Weights of a small mixture-of-experts language model, trained from scratch on English Wikipedia: 46.3M parameters.
Below are experts of layer 4 (counted from 0) of a mixture-of-experts language model. Rows are named router (the router's row for the expert), down (a neuron's output weights, with its number) and show model dimensions 96-143. Each number is 128 + 32 x the weight over its row's rms, rounded and kept within 0 to 255.
After each expert's rows: a language model's description of what the expert responds to. This comes from a sample of Wikipedia text that the model never trained on.

# expert 0
router [120 150 152  91 123 140 141  83 113 143 183  74 148 126 134 115 117 121 117 140  98 145 114 163 163 152 111 127 171 133 164 118 150 166  78 181 174 129 173  76 125 156 193 133 132 133 166 228]
down0 [142 137  93 116 148 136 130 178 100  92  97  93 159 134 160 138 128 189 102 127 118 156 159 176 121  41 105 118 109 103  85  91 142 150 171 100 112 113 146 147  59 106  73  71  61 129 119 123]
down1 [151 174 136 119  97 104  91 111 118 128 161 101 142 116 123  92 169 151 135 154  84 131 142 140  76  75 143 126 189 124 143 144 124 199  74  92 140 168 122 133 153  91 185 160  42 175 142 130]
down2 [ 91 158 105 137 112 165 141 201  61 134  98 155 166 145 150 159 137 134 128 148  82 179 113 159  83 101 147 115 136  97 172  95 168 127 129 153 147 177  89 129 100 123 145 172 151  80 152 109]
down3 [188  86 132 122 160 133 153 122 107 127 128 114 181  84 148 130 186 121 139 144 124 104 140  93  84 132 111 110 122 108  40 131 120  96  98 139  78 114 115  98 173 172 129 151  93 104 106 125]
It responds to: Mid-word letter fragments. Short letter pieces inside names and rare words, right after a capital start, such as Pr-iv-ilege, Sw-ind-on, seroton-in.

# expert 51
router [101 110 161  95 131 107 116 192 134 117  48 117 113 126 118 136  85 126 103 136 135 129  97 129 161 123  84  78 124  80 180 120 142  95  84  89  61 137  79  50 136 102 140 133 166 166 150  75]
down0 [141  83 123 138 150  90  81 101  90 139 125 120 161 183  70 182 132 144 137 121 101 158 176 199  95  78 163 106 138 112 125 160  81 124 125 166 137 108 149 143 139 104 139 163 135  90 132 190]
down1 [ 76 145 137 118 156  96 110 103 113 161 145 110  52 148 149 117 117  80 118 155 131 132 142  88  71 125 105 156 161 155 155 192 135 163 163  76 190 168 202 126  67 118  86 120 119 158 121 112]
down2 [194 125 168  98 128  93 152  81  64 157 150 107 201 165 185 108 116  97 134 126 131 161 135 168 131  91 133 182 135 140  90 135 131 109 138 157 140 111 108  88 118 117 102 147 129 104  99 133]
down3 [108 193 147  65 127 115 119 161 149  76 126 111  46 124 145 102 103 127 118  86 138 131  80 145 100  79  88 159 170 111 152 162  90 126 166 154 100 182 178 111 103  79 116 108 136 150 186 115]
It responds to: Clause conjunctions. Conjunctions and commas joining clauses or list items, such as and, but, or, except, than, although, often after a comma.

# expert 1
router [100  81  71 116  96 231  98 108 157  95 182 127 202 138 127 105  98  98 151 139 113  69 119 127 167 185 129 109 126 126 166 131  89 175  95 160 101 140 177 106 117  99 151 142 125  99 113 218]
down0 [164  86 183 153 175 187 176 105 131 101  87 124 173 101 190 124 151 153 110 134 171 171 138 117 104 191 167 164 164 179  65  88 189 162 163 128 144 147 184 128 161 119  66  76 140 143  79 137]
down1 [ 82 149  73 107 153  80 103  99 113  89 137 106 182 146 151 126  69 130 131 105 127 147 155 168  99 124  98  90  75 132 108 111 164 182 155 151 158 148 160 161  94 134 133 128 132 151 121  73]
down2 [123 194  93 153 146 133  74 156 142 145 137 150 186 126 137 117  87  81 137 139 137 192 136  81 102 137 175  95 153 142 133 110 150 116 102 131  69 139 105 118 112 101 165 189 166 106 103 128]
down3 [130  41 124 145  93 105 118 133 157 131 140 154 111 190 122  41 116 118 139 168 128 165 129 119 121 162  60  99 136  76 134  70 185 142 114 116  63 212 178 100 137 104 119  51 124 104  97 125]
It responds to: Mid-word name syllables. Vowel-led word-piece syllables right after a capital initial in names and song titles, such as Bl-ower, Cl-ock, Kn-ock, Sh-ish.

# expert 47
router [117  88  88 126  62 119 140  61 161 126 114 128 124 127 140 123 142 113 162 137 114 107 139 162 154 168 118 145 100 118 212 195 118 152 110  94 103 167 128 110 121  58 113 138 103 113 105 156]
down0 [161 167 109 135 158 142 117 162 130 191 106 116  97 142 111 129 133 149  72 167  96 134  97 175  36  95 144 154 121 129 174 110 137 178  72 103 116 112 113  96 148 120 116  85  82  54 172 145]
down1 [142 152 165 185 163 167  69 136 136 118 132 110 159 153 117 159 111 140 132 102 205 154  96  64  90 155 141 195 120  80  99 129 163  87 153  96 146 121 120 137  88 120  65 101 109  85 158 141]
down2 [ 95 112 111  85 114  93  94 151 153 131 130 102 122 147 148 141 168 175 137 140 130  73 178 103 166  78  82 100  46  99 100 119 140 157  63 101 127 121 179 117 118 126  99 157 189 102 103 140]
down3 [104 105  98 119 125 113 118 136 146 129  89 196 164 183 102 119 129 125  91 117  73 114 127  85 139 111 157 119 156 130  59 159 158 127 109 151  50 126 188 137 140  76 133 110 124 186 119  93]
It responds to: Modals, to, word ends. Modal verbs (would, could, can), to in born to parents, periods in No., and closing pieces of names such as -ton, -ors.

# expert 33
router [117 122 164 119 163 124 129 172 151 175  73 118 118 102 135 135 117 171 104 140 156 150  96 127 124  84 114  50 135 129  95 134 111 155 113 144 131 139  88 130 135 140 159 134 126 124 150 118]
down0 [170  95 109 163 147 177  71 101 127 146  28 152 125 154 107 134 136 128 120 184 134 166 191 112 124 163 218 180 131 100 113 130 120 123  90 128  99 119 155  94 150 122 147 142  95 130 185  91]
down1 [120 103 123 114 109 125 106 163 145 167  91 129 150 108 109 210 113 156 177  82 137 170 118 154 136 137 125 166 150 104  74 124 138 124 103 139 158 117 142 169 115 162  85 158 101 120 124 125]
down2 [ 70 169 117 132 144 149 166 184  72 156 158 106 141 101 196 121 167 146 148 112 108  88 133 122 107 141 174 124  81 145 103 131 127 193  83  75  94  68 157  42 119  99 167 171 118 167 175  93]
down3 [125 100 132 111 111 143 123 123  96 143 191 151 119 124 123  79  64 151  71 144 135 140 136 128  98  98 121 151 122 143 106 157 148 137 116 130 120 115 169 100 138  88 100 215  73 147 115  98]
It responds to: Commas. Commas in lists and after clauses or place names (instability, and; London, Windsor), including commas joined to brackets or quotes.

# expert 16
router [137 148 141 146 143 182 111 104 130 103 161 118 125 112 121 130 132 205 137 148 100 106 131 166 103 126 210 119 134 122 110 108 107 142 134 175 105 119 107 178 142  83 111 126 140 121 156 100]
down0 [ 90  65 115 140  97 111 106 160  93 101 110  61 127  89 122 127 155 126 132 116 134 167 162 150  79 125 143 126  99 174 100 117 112  76 126 122 159 151 159 120 111 129  61 114 123  75 137 132]
down1 [131 111 101 134 138  83 185  70 123 134 102 150  94 179 131 124 124 157  99 187 134 112 136 146 123 122 122 136 107 133  92 101 147 139 175 105 153 146  92 167 126 182 123 181 148  96  91  87]
down2 [115 167 156 122 128 136 153 148 114 153 165 150 153 128 105  93 108 141 188 125 180  83  95 121 103 120 131 118 103 121 170  77 147 129 136  76  99 112 142 123  94 110 200 141 105  99 153 188]
down3 [101 115 110  59 131 131 139  96  80  96 100 118 154 146 100 112 138 155 138 101 127 200 111  80 116 125 190  36  99 118 129 115 197 161 184 128  88 144  70 161  92 104 138 126 157 118 120 160]
It responds to: Plural and abstract nouns. Plural or abstract nouns and suffixes ending a noun phrase, especially years after numbers (after three years), also areas, authorities, -ations.

# expert 41
router [125 164 161 143 167 168 126  78 103 108 120  90 171 152 101 119 119 110 145 152 129 164 129 179 119 129 138 137 122 133 161 172 127 170 137 165 142 142 148 178 132 140 107 115 114  93 157  92]
down0 [150 154 114 127 111  88 140  93 156 128 108 142 108 100 116 207  89 144  64  58 126 115 151 155  84 166 150 118 117 145 155  97 113 171 114  90  84 186  99 140 156 116  85 105 113  48 139 108]
down1 [ 69 165 128 104 116 131 118 118 174 124  71 108 102 118 141 128  89 141 107 114 159 101  67 123 165 111 191 157 216 140  94 145 113 132 115 107 113  84 153  78 121 153 148 141 151  84 126  98]
down2 [156 122 133  95 125 155 194 156  69 157  83 108 156 151 138 151 117  98 133 113 127  79 103 138  91 119  90 132 150 111 108 171 129 127 132 197 144 141 181 125 164  75 156 134 136  61  81 106]
down3 [151 108 135  59 122 146  91 171 163 182 136 144 166 128 141 154 114  73 126  57 112 172 133 147 130 124 157 123 146 107 116 153 152 146 155 158 120 156 204  90 102 138 150 125 109 116 134 108]
It responds to: Ranking and award words. Nouns for rank, awards and counting in sports and chart text, such as number, Year, top, points, each, week.

# expert 42
router [137 111 152 132 124 118 107 164 116 190  86 109 106 134 140 174 146 169 187 163 149 134 144 103 169 164 153 132 109 122  24 161 154 155 128 140  79 110 102 149 150 140 118 126 129 133 141  38]
down0 [105  89 166 113 157 114 157  82 150 112  78 154 162  90 194 134 134  90  85 106 102  86 111 169  95 121 138 135 137 116  67 153 188 120 158 184 104 109 188 160 127 150 181 158 164 142 151 120]
down1 [ 99 133 158 112  85 118 129 157 150 155 139  97 127 149 100  93 139 110 163  89 181 180 129 120 151 133 151 183 121 159  92 130 126 148 159 109 168 160 137 169 124 135  78 145 125 106 102 143]
down2 [108 225  81 110 140 172 153 169 146 154 120 166 147 169 121  90 146 118 133 128 112 144 137 149 154 117 147 118 145 102  97  73 173 102  88 118 107 150  43  98  83 122 129  70 141  91 132 167]
down3 [102 120 121  83 103  86 136 219 174  78 102 116 120 147 130  60  22 164 151 106 147 122  83 167 151 135 177 117 116 121  95  87 170 112 143 138 118 175 119 120 156 137 107 128 128 192 122  85]
It responds to: Auxiliary and copular verbs. Verbs like was, is, were, had, has right after a sentence subject in prose, such as "objective was".

# expert 36
router [118 120 169 130  80  89  71  74 129 180 109 129 126 116 123 135 118 151 194 130 115 134 137 191 184 215 108 142 119 119 174  54 155 139 204 141 161 127 110 178 145  88 143 129 134 114 102 106]
down0 [209 111  80 145  77 129  89 127 169 132  95 127 139 122  89  97 157  87 102  94 107 117 135 141 108 170 164 164 133 101  89 106 121  73  90 110 111 105 130 111 158 117  55 168 189 174 164 131]
down1 [122 120 146 121  89  56 144  92  89 124 123 124 107  80 141 133 117 171 138 141  91 129 110 154 100  74 185 143 132 155 165 171 195 134 111 176 146 160 174 148  93 150 136 135 137  81  76  91]
down2 [152 179 131 177  33 146 118 157 142 155  88 113 107  84 125 142 170 112 158 184 160 145 134 120 138 141 156 134 111 101  97 113 159 118 128 115 187 165 120 132 177 118 108  86  93  71  99  82]
down3 [106  93  85 172 141 124 110 145 122 153 197 118 141 121 127 117  60 173 140  95 165 158 181 114 115 141 110 135 162 112  81 174 157 121  87 109 203 133 119 129 118 149 109 161 172 118 121 128]
It responds to: Mid-row table separators. Pipes and semicolons between numeric or coded cells within a table row, such as scores, race results, percentages.

# expert 28
router [140  80 136 135  97  82 159 104 119  98  61 173 158 139 136 142 126 161 144 136  87 179 122 130  90 178 163  53 107 158 118 165 137 119  72 207  93 147 119 136 145 109  95 145 127 102  85 137]
down0 [113 114 154 156 166  90 157 108 147  87 149 157 183 116  57 120 147 108 116 143  62 144 118 117 130 155 121  89  75 141 109 132 129 186 144 151 128 171 140 114  89 105 166 120 131 170 125 160]
down1 [108 159 153 111 153 104  75 118 139 126 138 126 105 140 106 149 124 146 103 122 180 132 114  89 140 131 137 141 131  98 153 114 119 131 134 121 152  99 140 118 114 160 153 133 116 115 135 133]
down2 [111 148 180 144 113 138 117 146  85 173 172 139 156 122  93  89 155 150 140  78 114  79 162 104  89 115 138  99 165 105 136 144 114 155 109 105 120 114 170  95 167 131 126 198 123 113  92 135]
down3 [125  78  99 114 145  91 130 124 143 133 134 174 158 104  97  91  95 104 160 130  39 134 135  88 130 158 109 133 146  92 154  90 216 127 191 107 172 124 126 132 152 135 122 138  94 155 118 104]
It responds to: Infinitive and preposition to. The word to after verbs like came, continued, returned, moved, or in ranges, plus modals would, could, will, and more.

# expert 44
router [148  75 138 147  91 201  93  97 151  74 153 145 103 138 124 103 127 130  95 138 139  77  74 163 148 114 100  90 136 121 203 125 139 125 139 122 166 138 123 117 121 140 146 129 102 106 173 160]
down0 [115 150 105 100  98 115 136 196 107 168 161 127 123 115 151 129 120  51  93 102 125 115 171 146 133 170 140 121 119 130  49 101 109 132 126 119 146 134 130 169 146 127 168 135 111 139  88 105]
down1 [126 140 213 108 156  77 112 125 133  85 160 115 116 145 150 151 133  90 146  94 224 149 144  72 147 154  60 172 111 122 113 105 144 171 106 122  97 157 156 125 133 119 103 114 115 154  82 115]
down2 [111 131 125 150 123 143 149 165 142 150 132 145 107 119 130 125 162 196 131 178 125 109  76 131 147 113 186  66  87 136 147 173 165 158 154 137  57 152 124  84 102 160 162 103 119 111 142  65]
down3 [137 159 151  97 186 141  82 108 117 116 147 171  75  90  74 140 145 153  79 114  87 152 120  98 154 130 142 127 135  58 139 119 179  89 126  33 187 140 129 136 172 148  82 170 170 158 106 114]
It responds to: Commas in lists. Commas, mostly in tables and lists, separating place names, dates, authors and years: New Orleans, Louisiana; Baba, 1991; October 10, 2002.

# expert 57
router [148  91  97 137 147 112 148  71 151 157 144 126 144 107 124 131 108 113 136 136 122 166 122 152  82  85  49 121 158 142 149 156 122  87 146 154 130 154 151  61 138 164 101 138  89 110 156 139]
down0 [128 149 129 126 142 148 126  97 117 147 146  71 101 161 113 143 137 160 119 165 143  66 103  93 118  82 165  63  94 117 166  88 164  88 159 145 141 107  76 121  76 144 117 101 146 138 140  94]
down1 [139 120  75  92  97 131 144 111 118  94 124 130 140 122 146 149 127 132 145 135 148 141  94 159 156 106 127 123 122 183 125 123 199 132 130 154  81 160 105 178 127 127 148  92 121  64 131 121]
down2 [124 154 102  75 176 111 148  88 145  96 124 118 122  91  61 128 151 102 127 119  84 188 126 133 144 132 100  91  94 175 146 150 115  76  68 144 121 115 130 116  94  98 192 100 108 136 134 125]
down3 [112 122  73 103 170 122 112 139  70  56 198  89 139  79 109  84 174 148 145 174 117 135 108 174 125 141 108 144 130 160 119 123 141 116 160 161  80  78 108  97 151 128 139 163 150 184 175 121]
It responds to: Word-initial pieces. First pieces of words split by the tokenizer, often after quotes or brackets (ad in adherents, adapt; s in suspect), plus Succeeded in infoboxes.